Below are experts of layer 4 (counted from 0) of a mixture-of-experts language model. Rows are named router (the router's row for the expert), down (a neuron's output weights, with its number) and show model dimensions 64-127. Each number is 500 + 25 x the weight over its row's rms, rounded and kept within 0 to 999. Numbers have three digits each.
After each expert's rows: "comes before" lists some tokens at least twice as common just after its tokens as in all text. This comes from a sample of Wikipedia text that the model never trained on. Tokens count by the router's weight.

# expert 22
router:504490478490551543502491500475515469488484541451473518492456506474483491513529502482451543542498470526503496523525478530490508514503534517506484500497501492535498518505494531518517525527527503
down0:540493486511516494483518456513529490530458513450482534494492528483476516498493505470520496495501495472469482504515481495523533491476517502432526429494509501498484500534522511497521474502515519
down1:540477509453540505496486493502449495513506501532480509545500523528467495493499506510505476497505539498502482501498487491541462519497487554507478478507550482466507565505541515520514545520508515
down2:491536528443534490508540540468489460549485494487502517492483515538542482518524539519519497445488490485444503503514513460507515470468511479550506485480491463484494546472459497494529526512507507
down3:493499513486481457502526512471503477529494497484479556523496434519495501514490479515493552475449536472530541508469449476503492516504527542513494475499466492565509520484522506522547522483488492
down4:498451500534488518502489481548505484501438513547465496512504499495452492505536481481479531553510516526522497486506455488491499493477494503456513487488526490520521480505487502482493518469454501
down5:474524464426460505476487484529494452490506524505515478483498512492492495489504547506540511467550498487516488457513488496500515522488514505493548531522466492521511544505518506496486499474500464
down6:516550491484537459520489491473471479428488495497550500495472466487486497559490498472482507495468502504482481520532532489509555498515512503485488472534446465489510519474507424514480515463499488
down7:421490485522501539497497527504512511486519522498425479484477499514459523507482510504497519502525514493521466500481460544505453541478467479522517502489523477490480523488465510513511456500489491
down8:503489474500494526451527469524503500481489484501532542481495495474508547483476521493524513499503541491497506501486528534534538470537472507475483497461516489470437518459527505496522484462518513
down9:499463487502500505467482531515486544480489529483509490492519479494548515487483513487507521500473544490519464505515535482501511465444482460497484531499511468498508551500491529526475486453480495
down10:475475510504506512521482483532492522505518471497507517494500464527498480543512463567482502506583498452511540481484485529544487456453502528493518471486507496476503497514495534535461493508494498
down11:458454483532432508487459498538498535506527476470561492487517562474505480528520520490501462470488532487489531523509509514512573504512484487543468477517487504535504494508485501500499499437474477
down12:507527448472542456502513523519483507466515510485541491516481458513469461470487503507448492465473498418527496495471540493535493502511524538463440465529510542476511546524513524491446473496502458
down13:489501472503522526520494523510501544503471516511497523457542490479474537473515506489479506506531508474497488510506479514500477525487513439507445469522476530509488486523509515532507508529478496
down14:473493520500483508514561518499521489535448536497513505478509470466495459501513507483496498497458495506494501514495460469479488476504507501547481465527548502523475560493522500456516486511481518
comes before: "0", "9", "1", "2", "8", "7"

# expert 16
router:509484538521493476535495478467489468497504483495497506486500483506487502535518470507532481485497520540485480548462535489526494483478493527490480525547474524474493497575510458519519499482499466
down0:503533470515501507506476504480526518563505512495514536505474545486538538518471476460514464519472499508500462505512510513520518520508474512463517466485452502505491506504551505526526547529511481
down1:523485550517567475462455533491518510524486493523504488581512536513497494507483529481493483518525507486511486499473508488556485527500537518475489482518510497507501526511529463535531530479520521
down2:492476510513535531522493535483531518519494483517497500512507499546493505496504530481514487465529476513509487524491465490509511483482514518553503527472554521481515481503461476528494553461475506
down3:518478525429507477493486488464495514523523475481465551511508490533498535499481470489438518516460495488522518506460478489459465484519509502510496459522532491493492496510539481500533534503510492
down4:487490508513449514501504470519502502512486496531524500501497453468496471523494472504507488571483546507469493460460476539519534498512473504467454487505512490488528494519497530510510520491457494
down5:460509481482494471470504485495446473535514461475493518511516500482506505468527497474526534476482520492454445488485484467499477519501530533487483514475482504538519515480508527475522502474515488
down6:498516511444484476501501484534477489485451498525558479492458507484477478519519470442502469477463554487485516505513512470518512509487496468549508497550450479484484514535474476491493542488475485
down7:475502497506503477505491518507500521513471538507471551461508464501526502492504511496543562538526502477503522523515504533483503459474493473566543509486520479540532508476485522485514491501481532
down8:485478517505481497512515460475465540504516497548506532479522515513517445489500472471475505523545528518498491532481490494513503494505490475475455489498514494512484548483560516506467498509511443
down9:517467579493492548492520509504526515525490487541509466488516519470483507465492465482485529517523548505478466516539513522509491475452499463524505488491488477525488514489485476446446487503498488
down10:453520510529500502487496492513507511475519496506475548519507470480497507560532502526466492482524529486482520495513517529495489477471541489505438495451540480485444525484513514523454470512526484
down11:506452478473508475503483507534499537481566521521525478467490529524490523492495509537504530500499524469468556542479477480520484542511504500513478501503507471493499505500504504494471483485507475
down12:508471471498525462516482501549525569448514526500525495512478501507485475483477518489464496457505490453475501450506529494532496516531509514483506429498483526487481471521519488533474538530517485
down13:514515461506541538488490490499501547474484472481474479515497546435517526485491554513481540498531482547448499502525482504483490515525465457514457482521462520511494473544504513523535534505480475
down14:493494507460529489483495466518519533523507491478503516494500471479520478518451491475509525499507550483476530532478478501476519504469513461515494507516535512512469477499527467469493495491523491
comes before: " of", "s", ".", " in", "'", " States"

# expert 2
router:536464502538500484463490490518481485495487491517541482543483514515484522461498517522536521468516517526456533567516550501472460471484515544496507540504485466508526489513512470500504489528499468
down0:504540498577503523468490498496513528519530524465516535517523506544464521519511481429516524478467510521510471520487509475495480546460486547470499488526493499469467516525515507523507517503514493
down1:505507526486509501474505513500466471485480505510485519520498531501455455482527519520476506511534513516465458515522475493512520517515510536504527489504470489475477485504498515537517458520472491
down2:484526480485545505516520537486547451506478491513507520511513541549483489510516525519480525483507453493518510481537503483476544467487506492525481513494505502496523492481460496496488542453479530
down3:492524504455501485517492477487497487510539496509522525498486461538515546532515488480489510496471519531506520493464456491480465478529522562473520476541478534519491500507526496521556508479503500
down4:487473514516524462510506458521530480477474514542508450496513471467478489516517483447503536513494517517483492466490498498531513491485440478480519526534501500507510458487498507482517489467491511
down5:472488497487515560480503455531459462528503520488476502452511499471491471520527536504513516477528522491510518466500503493486518526473539518481550521526554503507528578546511465527502502519514466
down6:494493524512496539491512499508487474496496477535476512515453502446487500576501481456531488536484565527477514470484488471543530536492502475534499514549492471522507513464487509542504543482527514
down7:448466505500475504521494510493464504518533554495505473465506476517536539476543501465474521473508500518490473472458456495527470541510501490531531519480521505533497534480467478521538534485494525
down8:501495473464505476495532470489514497490524467461521536493485501509528515513459490517515486526526519424567431547481538513479526485503501518497487508470491458509478507498505506504522503508508517
down9:507478482499541496495530476460507543485490526513504544479536522536488498434464506505520481542499477488508476491497524450476504503482482481501545522491476438464506502529483512521469481513494494
down10:483490485555455501522504506510501503455506485492463564539529493522473531521477484523486534536554506474507521491461485533509497503470524471514462499454524521474509497483510479470490490522461484
down11:477477475479486489501507511500476540525500494542453515491529546491479474503522508508545483507509485499476515545517504523490476495472532516502506501534516514460509511527499498486516494493515496
down12:492477491439538503535496537512509514484550516503504519477501467518450474433460483469469478491485468508501509476474502509520460516519526488470492492442495495483503539505470533525499518502479487
down13:499508452504528548548503494514477550525485558448539503506537535496513504505530499463493542482471457496507458495528489481481461491492475460465506505492469510499523460494502540491522522567509495
down14:485531461435487497507528519486522450522500534452515535507478450502545511528487503522525446491517538516481516515482489442453487525463517463513501503507516504497473486496488490494489495501490507
comes before: " to", " the", " a", " in", " of", " that"

# expert 23
router:484529489541523500504498503548495498472521499531466518514512465518534510476476528483523516535487506511539500488487488528511510496511483496495497482502524482500481539525466501475481504521493557
down0:464513461520496485550509452542531522516487515474481546508485523494477519490464446501532515470531488507482494469494478510508474485498487533443511505488501482472516503490493550545474534484517498
down1:547500513497532509427523472472493453517483514519489501524505523483494471552508498511543495495504511557520458520477543502519503491534512509494462494484507472495515504497548484537513555485512500
down2:506496529453499488521505517518517481484465487503530470482489518525487469496494491477489485504542479495508516533510477485507528462504498464532507518536454493511538494454459477502464491500445504
down3:500512508464492494531453498491512530527509483468463515527493474497490531527500478501456537480474459537490532476445465521494461500513518566503518493530521538506471489491521533524534478494501495
down4:518482515547493500517474511502489475513506528489494520539542523494444489512502486505466525548495461481534498505518465509474503492498502532479497511489503498541522482502489499523509477478461511
down5:464492458482486527490446436515523498488509504504499506494546518494495510462476507466500545468497506482507487462532485473505488471473521550491473489502484496489491519481515514483505468480516495
down6:536548504482489516469502496541470453528465486490493491496500510461513483518487521466523515483472492483530515509501507475507553528485488479516502480486488502482503536489458475501508477522507486
down7:469508499500514507557498527546488552527512501522511512498514510487465500485510491469512561510501526483499505551480473532507491505499469495545487516482484508522499555498494489494533491473499517
down8:457499494470496502473498456513472522496541455519492520470497512484475493541516498489524510509523508473556484543482496486483520473497522538458458501525510522499489546485532541484518458492478476
down9:508468530514524498445510525543485512504539472513446516461539524481494516476494466521541466509476515519518510478509538479517531477467490502515512510502459438505533519478473482514462507473483480
down10:515499507506528522543490453526503482515515510488449485526462471536486496523506507551504491537515485458492523497455547540496494472505518501539481516471510501454507517494536538466510535549491498
down11:509492486470502493521497493497483530511512489496475498516470538481526499481485527480505501499545477461489489543488537495489501549484474515497472518502532470526521506504485505494526498468535490
down12:489488514512503480495551541513501488478503502474498488522502522519477474473463528476466493474480496463499492469507529468535514473540522496496456531527488505488490491516532558523494479508505507
down13:503493459464492479528548480446518557496499534474485505527506496470531494496488514500504540479522467457475471490516487471485502498519525427451492523511494540533460525539481487521538501491478454
down14:501533478448462527506544497526520512519494522496491448504467499485537507519474516511522498461500513527487537526485487439533481516493508531495539456543545483504508495531482492461513499463500518
comes before: "\n", "|", "-", "==", "The", "==="

# expert 19
router:488498487497509532482504547499554504492500480500523561511517490498497531495496491500514474494489504488525501482504504512477509490519509483525506490475542466514551517528510522485475516473516510
down0:486478472548474528520488462503569510540522517445478533520485547499528519483505449497514501484472502505492482459500475467534505521487452495463514501497498492494523514500510534537501533486516486
down1:559475529472524533486485483504490486489507460533471517511470534515493468514506534501508459495513562508494454514494498514482466546484530552523504526471484480491495514547496509526488500515529483
down2:487498527452539546528511510496483449516451554527522507468493497504482498475488509521494463497522493518500508478517446497539560471501562436579484495500518491490524493532506489525487531493530536
down3:485536488491488501527507516474514500538503502483465542485497482480501528549545517511491475500465529517480494492456492530511514515522541548453501487539527477527467509494514486520548507492461539
down4:473468480528482495488531413498526482480495533501472531508532514496475485516492494513482540531479539494465524481480499520490515510512464474492499497473539464494513478501477498493487491467442521
down5:486467465448558504505516464556467468510498522459538495481527547485565501466518522509511522510506539483502497480543509530493482496502546492485526510517479501478481549532524494503533484482519489
down6:531507503464467497461510477533495479530490489505472503465467488490496519501500516474473524528535463457542497507502509517529536511517531506474514498524481467494483492478474501491465529461518474
down7:470512513492501524496473485544490515498518509494467479515504481519521521513499481515516517510533545470491481509477510551490485508520492531541501494498511477514529564452471487521511470465436534
down8:493504475522479504480511454485493539491525490531549521474510516498512518485483521521512495511522501465500498503497497514502546509492529493513490472532494520501470531460513492452532467482451488
down9:465490531490523470478495538481492518472556488578525513503499491501499499455498518512513483512473512503515464488518532500518533495494469486488514548526417454505511540511517507509497453482463466
down10:453478537518515480504473484537454505515484464513470546506525475547523482525500476533500525512514493468483511508495505548517518529452481504500515475503534494477499485488490502523506491534460501
down11:509478466492486506481532503508503552481550483514500493477514547505511516495493519512470532483517513515482507540501528531492495547489526512521500529509532500502511518490463489516450442501508541
down12:508483473528520500498519490523519476479512503470481475564495503535521467471456465493446491515466491482482504447507547531503487521496527511459462492483481491485474515530480526518447510504492489
down13:518509512485523533544506478470501535467500562501480483511556497446503504489503537532516544519490487492508507501526501464512480493504508465515507533508494514491489504534479530474500524472495476
down14:503457531432486526514516497487501509519476514472531477491454502464533433550490482491486507482503509529509483486464456486493524507523533483551482480541496493526482543507493508500576481518507521
comes before: "\n", " The", " |", ")", "–", " He"

# expert 9
router:475430515507483450503504487510445536494514480501520504478501481544470453490482497518506453519497526453528502479527502528471542467504460449536461452520517505526495510530558510449509512483475494
down0:506511477483473509542526449510529494507489499458496500472478503515534526499481479458495509499459517495489475436501499507511466515523516537453518481540472487461482495515512563486470492504467489
down1:533488522481522478480460487487503467450504480543501523533507529488518491495493489556501498493553539514490439507504510434490499502480487524493510474532501480510475511496547521530520492509500488
down2:509528526451524510489539538464504443532474514515477513520526492537455513441511486490494463438509464512509520519526495492528515447494516462560517543509486493459522528481451483478501530465476532
down3:495474518483500503475508460447541541509523502489497562527514475502479480541511492507531532497504491519469529527468505441474483474503514527496509484501486486526544537520511502519500513490457490
down4:472493472469494465494504514524490473545473508498493488511490473479465500502501484493482520557488513488492515456503448464493532481491518493483526493497469488497535507521492543511507482470452508
down5:477537478490424484501477482499493474506459515513501520514535512463511481471520512508544554471521497519497467449502486500498492554517522524479498534496513509509484508494471521548530468502493531
down6:505498505450506529492492494500521463527445510503550529492481487494500515535505510446508489439491492494557525509560528503502526489542488506514508483538471511501517510504479475477509540495507516
down7:483531501468489483510522530529482548527490537524519478495486441487489539505509468477434501544500529464462500499487503524535481474553516498527551508508509494535474520535479503487527491520482540
down8:466487512504490517507502447511473547500467448511464554453478480455520528498488508466495466523484500467530512519473498487537524427522496508508510539492501420515485535414528478478509464515518492
down9:512484532485493533501480552531504531510489471503557509532554541504498560450511509524509505526457532496482483522497472495508499458467463452518509533511453491498471538466509489526479463498507474
down10:498514520571491511517483452520492473480491497515497530525551486535495519519491497521491511498545521486511486483497531562513535497467534512537490534493509515482479537491517515507471518509518500
down11:452484489463502556528457481496515502494547448516506482469504519487496505510507506514550487519495549499493546516493509481518516540484543518488451518536499479519508490489489508485484494460525482
down12:456511497505508515496523501473543495458482506481491496511485503512483498517496512501493485509491522477446502474516496517526486496480537499485457498553464488509540494504510506498510489469540498
down13:494484480497506491521500469488477507524516561481491487509551496477492509505509530548499511442513496513513459524528499468457504525516496415509501512457496515508511512553452593443534519503509484
down14:481539516483510509468551497555555485495461527495520459556493491461536517506478496491489484448492554519492561493495510452489546500456524514500489493515545483488497528455482513487551500474489487
comes before: " ", "\n", " |", " —", "---|---|---|---|", ";"

# expert 14
router:527454539491493473470487495502504494506513477483530480520471452527491538498535505514497492525510533517471486488493494545453466487522478506549516487456461485472544497510505469492462483459483538
down0:498489530537520507535475481504555530550506520496521490541466538507497504526480500426519487478483486566537458482482485501524526500500480555467572472535467469471490455489533509531483521504485530
down1:542488519495542512444509506484486493493496492528497509551528526487468469511528504513484471514533558499476429473514531471494531553483512528506533438495481479494526491496542523533515527505494515
down2:499464506526527478533519551484539424489484517501492510521503498534489513518500497473523513491532446483494534532509494480492534526521475470544476495468491493518508491488483502498495553463467534
down3:493485484491479467482510482489498511486481517501503506487504472499501536526528492520477515489474522517485506445475435503505453492511525550475506459550514512510489527479478458511521515482505480
down4:461479474521493477449498511489538488509475498539496503498511432501443483500472456514475520517552509513489486458472474510473527490481506518501525522491480468519526446510438498489488507494465533
down5:465499522491491529512486482480452479516491511490485511514532582480527481485475476489515548474521529479507501453499475473481489527465514513484484493477495485523487557484538491526489485500505514
down6:501501532483501523480482493477457509452461490532510550487486507510494495531511506477489523535472533499479494481511491502509506538520510525503493469538505469499490503455492503520513517501445484
down7:511516524518505509526517530505479508486542521499522483461474477530510485475497489449480507523510500486465523496492472504481500529499495453543550492521528549492491514503484536505512466485442536
down8:469497525521460475489507491486450534490531461512477532479484541510490515479467482500503556504524492477537457514456515481486487501512444510464470522510503486487483511477503525472495480495545522
down9:506471507486509507500498555481496540519505477532493476469514496483495518472490506485543560522488517524483511516531501501503488488463505486512463503496481496501538524490471525511475476466478497
down10:495495447561533512471516506542484543490522530493473526500552500520496522513513509537463489536554530471507526474539490538487464458473508483456499516493514501510497492457482500504439492499509513
down11:494477495465493502501535509488540565520493487496470481482498540489502509472530533467466508474467529488460550546508506504467472552513519509495471498505503508493489491529509515507505493486520455
down12:506467490487515498525517516477518517489550478484482511458488526494499482484488521486459499495489484459472492469498520441521488500478522516493479486503524516484517485499496547541480490482489484
down13:496516477527501525557494534486517538520508513472489501536504505473548493465526494524461538474525509494539496515497486471475457469466492434501504512499439525486479498538531494495488540514523525
down14:456529508486509476467538487524541509493480504510489484476484497503501467521462535473539534452481506512491505492520464464473526521535494499531477512541553516507414546500521490512525512480525475
comes before: " in", "s", " to", " by", " of", " on"

# expert 11
router:494483473503467463478526516566466531514497482527473481500520515537508504480467507567479510500548502470510505556505493526473468482485487520564516497476481504514517503474535495479448524474508472
down0:517490497549525553518488452509528524532522539490478502514485550491504472505486484451486490481451459491479480462475466482527523513457459503456499493509493511484521468505516544528529512496500472
down1:528501515509528529462521486521470494484469485526488516533496509497487442500512522511482511517491544487484484528511522480451497538503476556514513483459484460490504461493545494523547511504455477
down2:446481509489506518535513504502513477507515467549511494479537500530462502519518464476482512471477499523489535489505532469524509508507498483544457499504512474514481518466496506469443518459498544
down3:538498483500524510510490466472497471509493515504488537515499460523489468562501503499461518480493511495535512489501478473504494499544487507485475522560454489514491538519501495525543545498503546
down4:486463456508533521508484461508477468536473482542510470526511462497471463551515493490478518544536525514492510457484466477459522502474479450503481508480477505531503485477492520495466475446464527
down5:460509464510498444513461505499474490505511504491521488522487517459517470482507544495472494499500513502468517438481465522512502545507505538500490497452478489531518553511480518523543465482525461
down6:509511518468503497462503558496456458473469520483510513496481514496481521570528498505519499542467542495528497486515474495530503499513559514513537445525507514518475498487506524482494504494474502
down7:485530542481460525519504518545450503525494538507484499480463507492503522487518501473512555530534508512502519501474470536489545527517481503533491491541499491502522515509490481503559476484490569
down8:455481522490483487520500445499487535481509444518497523474484497463507513517457509479491492507513490458548495523454507508482487486483489540488498481496462482504491520473521491474515430500519507
down9:492486534467511527495515479485496562514511493499514496505480438505496532443492473506525521513472519502530495477513512480508480488477517500485519528507475502501496517500483536524509479531507514
down10:517509471555510474541498499515469508453500497506489509512541479546481513521544492555516491502527498481514468503496503543531479470426488533461463487499504492472522553481511509506513490476489497
down11:503484470486517489477489496499488527494514482494536485438509501480484474458506500510504475487544548494453523511501496475487500508508502529493491480524531453511524527463501450506492466482495477
down12:491475492490504446482549453506514521473490517486455501499495465530501522495497487499493465478502543445483510503498519508493487497560567495502456480554529501480532481506478500544482519470486557
down13:515545452529476520562495497496503525477525556506469492507479482464504523499516503536464510438541489527493461509495488478484526533476527466486505488503477527502503488527512497471518518515473473
down14:482535506503513462503528510537519489492487525473539479488494490490567502492499491479521477466485523525487499514505461516508479510486509474479505492521553490482481504437539551485506496479483473
comes before: " ", " and", " the", " he", " which", " but"

# expert 10
router:511470518501522526482476502481491519489459497507479479520506519467547518467491526495520537470568493486481518531495519512505476483471517507462508491491444502507504493506490511486481463551514488
down0:508503477532467480542496481514531515533454558437446538494500533508515546536460511477484476466516507503489503483467481511519502501516476527490518485517463474481498500475476490510495512511494527
down1:543512539473493537489467487502504482470541494556471506512477494493480493507498552473509438481509470539499440480475541479486485533447506520511484490481487497503472515512517525542542491502480512
down2:445514508440538530497526496500520498460501517511490565449513540515493502500505481479499516489485516474467527507502498459502529493518560479523474531497496493511516488514476504494503501480494564
down3:461482493453504500513483469486524520496494493468504534505466482498501527513485472499463492525487487501482533517459500504475477501574482514506493493520505534557468504532481490495522475464499506
down4:525458532514495494459482496518521486498487531485484458498520494495481479539510488517464504520491522462473482471486480562502530504524473512487526531520495490517482496482458521493482469445455499
down5:504484460454476464514476497512481496514472489450533503513570547517499514455537510476553505485511493496494464464480462511492508501514497525515477541515508487500498529517517512530548460498468489
down6:523485519482485504447549495496493480496435466494518521547478490492518475560513488448510536496503518482516481497541519467512516507522535475491518498492515491520505485470475452538523517471519496
down7:427519517462516511494572516490494515501474495490471487482527472487526500500517502509500511503518543495490496514478491530483510545500501542547529526480526513512498536524491486510516465502530530
down8:441482490524509488516499473504498487486499472515527548456466505512515508477472490470486521533491544504541532532478476510502481501499480476491461509541476507502477495476507506466531485479490493
down9:480486514524500501479495530463465540535492507535474505520537500519483491490488519491499488566494515484457478460500531446484468454459499506522506488479465458509510502459507546486472503537492472
down10:500463520552521503494449474533490496462502487562508534492536476557483511491479462555503501528529500449447505460443494543481532490481482541484490541457524444487495539515509529538496510506511451
down11:496503471483463528483490505502502598527534511469497528494520499489511516445554531463485450515501488515491534527468524511496534522471497440520486466490516490505502483495469484504481466498515477
down12:531522478515495492518521521498501511481512492479497553510489496507481458441493500503479444466488510456494484508511523483518511491479564461478459506528537493503516488507503499538482527512500479
down13:480483466521510528530503492485528550538499540505503484525547493448512500496514497521471541502552482497471447534555506476504478502475491452472470528504473508474493535517472552510515510529499466
down14:495523499461448495488536550518517481512462509467506486482458505481507458556504513514466514474507534542464505511486481431500492531491473492496480496503529500523478514497556515504514532490487495
comes before: " the", " ", " a", " his", " an", " this"

# expert 13
router:519491500532514487485444515494524519492486511508502477476521518485529480497509529561511454473533521484493503510492510489489506495511492480452523511525480515511521463472498505509475457466488475
down0:469489526495495515527485512518498493523491512466484536489476494494482495503476467480543559518493494536481485453489490517480466494472516522445561507478517506476491476518519482493530547502542516
down1:543481507458506552502478513524474471495533485549456497527479512509518523491501528470487475509509521492468454510501494492485482522501517523490484468541492501500535497521530466546535453525498475
down2:455507507498520512510538539507527481497477513519479540484484475498495510466513503467498493472490480542519534498510550491502545450483535507577500516487518504487517487514494511449525533495497506
down3:513486490422500520468489491448525491509486493513502527476497484527508498575500500498468515486459510514562497504456485506509471511515497517470505521540405494497461494460524473562480496464496518
down4:510500491495509457529492493516526437543503564517484508486483544481503516542491492514463477496509525485513492472484495513488448511532533487517510522503509452513484497468501514501486489470502514
down5:460507472475457482529503499509472532471453499517531572498509498479470512485511503480532501495467536536508519437508469505510502528537503523473510535504500510491492536540528492531512455499483532
down6:492517530514481500475538455533525498521446528508522532500488512482501462527531469482507494489509532498493489546501489508501533523479501473541482525522505479545501543488466471517497585479496539
down7:478479480511521511522485532493467516507511473565468491507457482489494503500500467495468500521499497505496455504490481516501517538500474514530532509506496485486458517474503514481520483483492522
down8:487486488512483508507534481460477518459463454462490486489486481466515481491467486495493502523500516475500503552481537508556521465518514471500514501498482472518547493464477485477505500507537498
down9:477481496486503540491518536517480532539496502576492509482511495496485500530496504473531533512497543503494471472570495471515453493478511499529485496474499485519495512513522504480527474530499457
down10:479493527500480487500474488498454491480500509530503533517532471550474522527529502522451514517523504485489519493485513511472472459481481514509534470479496508507462493505496519492465460480488491
down11:473488473491503515482492489489510598499518481494510554493511525478474505502535516516489506493492510464484524517477520497519502495451494492495452488537507498537493485506483524468500494467489489
down12:507521485513502482518530494500522498484525500482495525501464489497477459492510478511444447448471547466475506475493511485539487535495533522500484479520535492468504504476473482523469493498489478
down13:513518477515504549517538492489508535528527549487485443529533471475497532469498515527459520445546516480485456555541491502479479507509472457473512536503480504509484495519486524501524510495507515
down14:489510492463467516510545516563523509499473455503498453506480472444500454547487476466521514486486524542489528457527498465515517539517502500495494524519503545516469495496503546469535536507495551
comes before: " the", " a", " his", " be", " their", " its"

# expert 3
router:510513501509499511519467477498530457468530514516452491463417513524467454476524495496475530551451439484536505471517524538486491548482491487502484512538516512504491496504491524554483531482506519
down0:515490494539529516513515450495545537528452480481487533468502493530503523495521513465538513505471484507487496449519467510549525505484530540457526486498492520493484459493516536526490513487528480
down1:549463531476537515461524462493480513485540448491516488488489504499494488476534507484493543523540541509480485555502516513498499542496520522530496504517501488515454533498506507557486522491498489
down2:466521526479512496547524478522517488502445518535506546541473502543497510476529517506513477504519494484496526537499515451503498498479533501555477544529501490495471514506462461475515508456476527
down3:506496501522496516530523488490515488523487522487484511496516466474488540526501468491454518471465485505534532501460461493487487494526527564514520470518497490506496533521472431508537519495495468
down4:475454484514494527520507473534512468473476512539470498493501477500454475491552477465455530503494478516478514514490449514496528471508474519473532534471460468504500486477484519458502486449484492
down5:470524546482482478474490471519486491473525514483527512500519525506501489488554528483522497483500488501524488475500499500520479505495548523497501487473502474491519519501506531513489482483507497
down6:528511493458512491486484479540467501472450500457489494523441509505496536528492512491497549511517506477509498522524492499529514481485537488522484470545494460513516475476481472514503518514494485
down7:445516555499508527495478508465483520546502523512489505517485526507508476491523511472519498518574488501499507489469482518500482529509497469528520496564470485487491541469507503493494470523487528
down8:468465535510484515495507524538464507463531476538528510478502525456524480449489468490516515535498515439528502512482481511506497502550476502482447478501485486564475530484563505485509471464513524
down9:522491517498510471484509501461448526538485493540519490500476510514495504451519474527562526467512516536516467506518484470529498517510485511496500539514475472500502509489491501470492481483479494
down10:509461457519562496541534442532475512488516497492455510472556482544531477518515467543491491529536530462482512496478486540501479478482479527503507542467502484475520539482487501552477479532517513
down11:508458488477501491513456504502487538526513497525549528493503574464481461473514505514487521430510462485505513508487539517496545519488501481509502513503467508554524473512489523507486479462501464
down12:496470497475526486545525477509488510449509500481533469452494521514488487483538499484464497448463486451534482465488498451531484479519539509484485485524519501489509552486497506499502495528543511
down13:472493498456525511518532459536492510512498533500463499538497482511509487482528504471436529497474519480513454512502489505490523514505477453471479496501490516475522470491509534512517513509498489
down14:520517495489535472523518508520555527526426533470484481495509454471490437532510533481479495482462517483539482515549479505464511508470525522533486495546509482508511501470505463470509527515456499
comes before: "1", "2", "3", "4", " |", "6"

# expert 1
router:486490480474535534455473571529504502513537547457526537498519488535504494515531493509469517517477491490484478565494479476498547542487510473547447498500529523537465546498512534550506561460459500
down0:512538496532475507494509455534478493501514521492491512505476490543539494498523481473491486526492452538476482494478462495515481513493470498445556488504485490463473488508509478510506497489502533
down1:524485530452536533483473458508458508525477525571506524532502540493501496506521453490530485495523528499521464547516495495536447516482475541519461497506481470473463505509517539581506513485487519
down2:482505515490558474527499518538537496493462511487503516511516537518480516492501523480493483489516530497457467499502496470498531487511526450533488501479514497496565503510488484499489527490449528
down3:485510500484488505500496463452525547515502505515488556503478476543531542529486490498508544523448481487486525527468434524482437494534530566481514493501533492495519523516497489515521532482505512
down4:496445495506491494487480512520505455510464506533482486525505512474463503518526490489457536566467505502537536473482435505498495484471458481499469502472516477502512511497457503449484526450486530
down5:446529490458502514451489511511511438514510548488509461489485502523471480512488550503536513447496488525524466436542472450503466452511484502476470499530491488510499526520502483505525462505497485
down6:482495499475464472471506521509504456517476492491553479503484470504465491517505479498510497509499452461534530427521518501499517517524520492488500468516516494491521496479453445534459522468505485
down7:445537514513490522519506531514514526506526562479478510493503488463497532523513484504504491492488515447484505516513473503468477513482478507532489502502549518511507572499513489461528477526497531
down8:490465531513498504474539508504480494509525492492486501495529499503467495508500498492516497481478494510501482517482488520481506479518484511465503462526463482530440525444515515488539467459480474
down9:546455510490543521504507511513484536507494520528516464515545517463513485454474517468508495458462521505538477544509511434514505455459475486521504496495509449567499539516514530521495507497489492
down10:486517515531521531493477528526485521468504496511472510508474505557499453505534514561518515534560504443512485482514527565470497479461523512514497526505496476503503474490485526505490478517496507
down11:463516493483518530476463495526526525484552463497517492526516522477498469478501531514504475484518488496458500538520516513513545511482463485484432483525549505521513507508480502464506468492511502
down12:479506473482497495488501462513463500486512490477496503518496503506487490502479478517487492457466475452505552488490519481497455459517544510497485505536505542478495528532514516455497476481553482
down13:522547494502502512510497474504466525482483540482534459492498506481545552500495558522501494520562474511491497509518459494494484482491478483474489505499492474536487473521523491520500542499533508
down14:469503481481487504460521449525514515498464527488504521527468481481543498523463487495492504500460504542498509508470512462454499550486483499477491495498496487485480525491513496475506489495475506
comes before: "0", " |", "–", "5", "8", "7"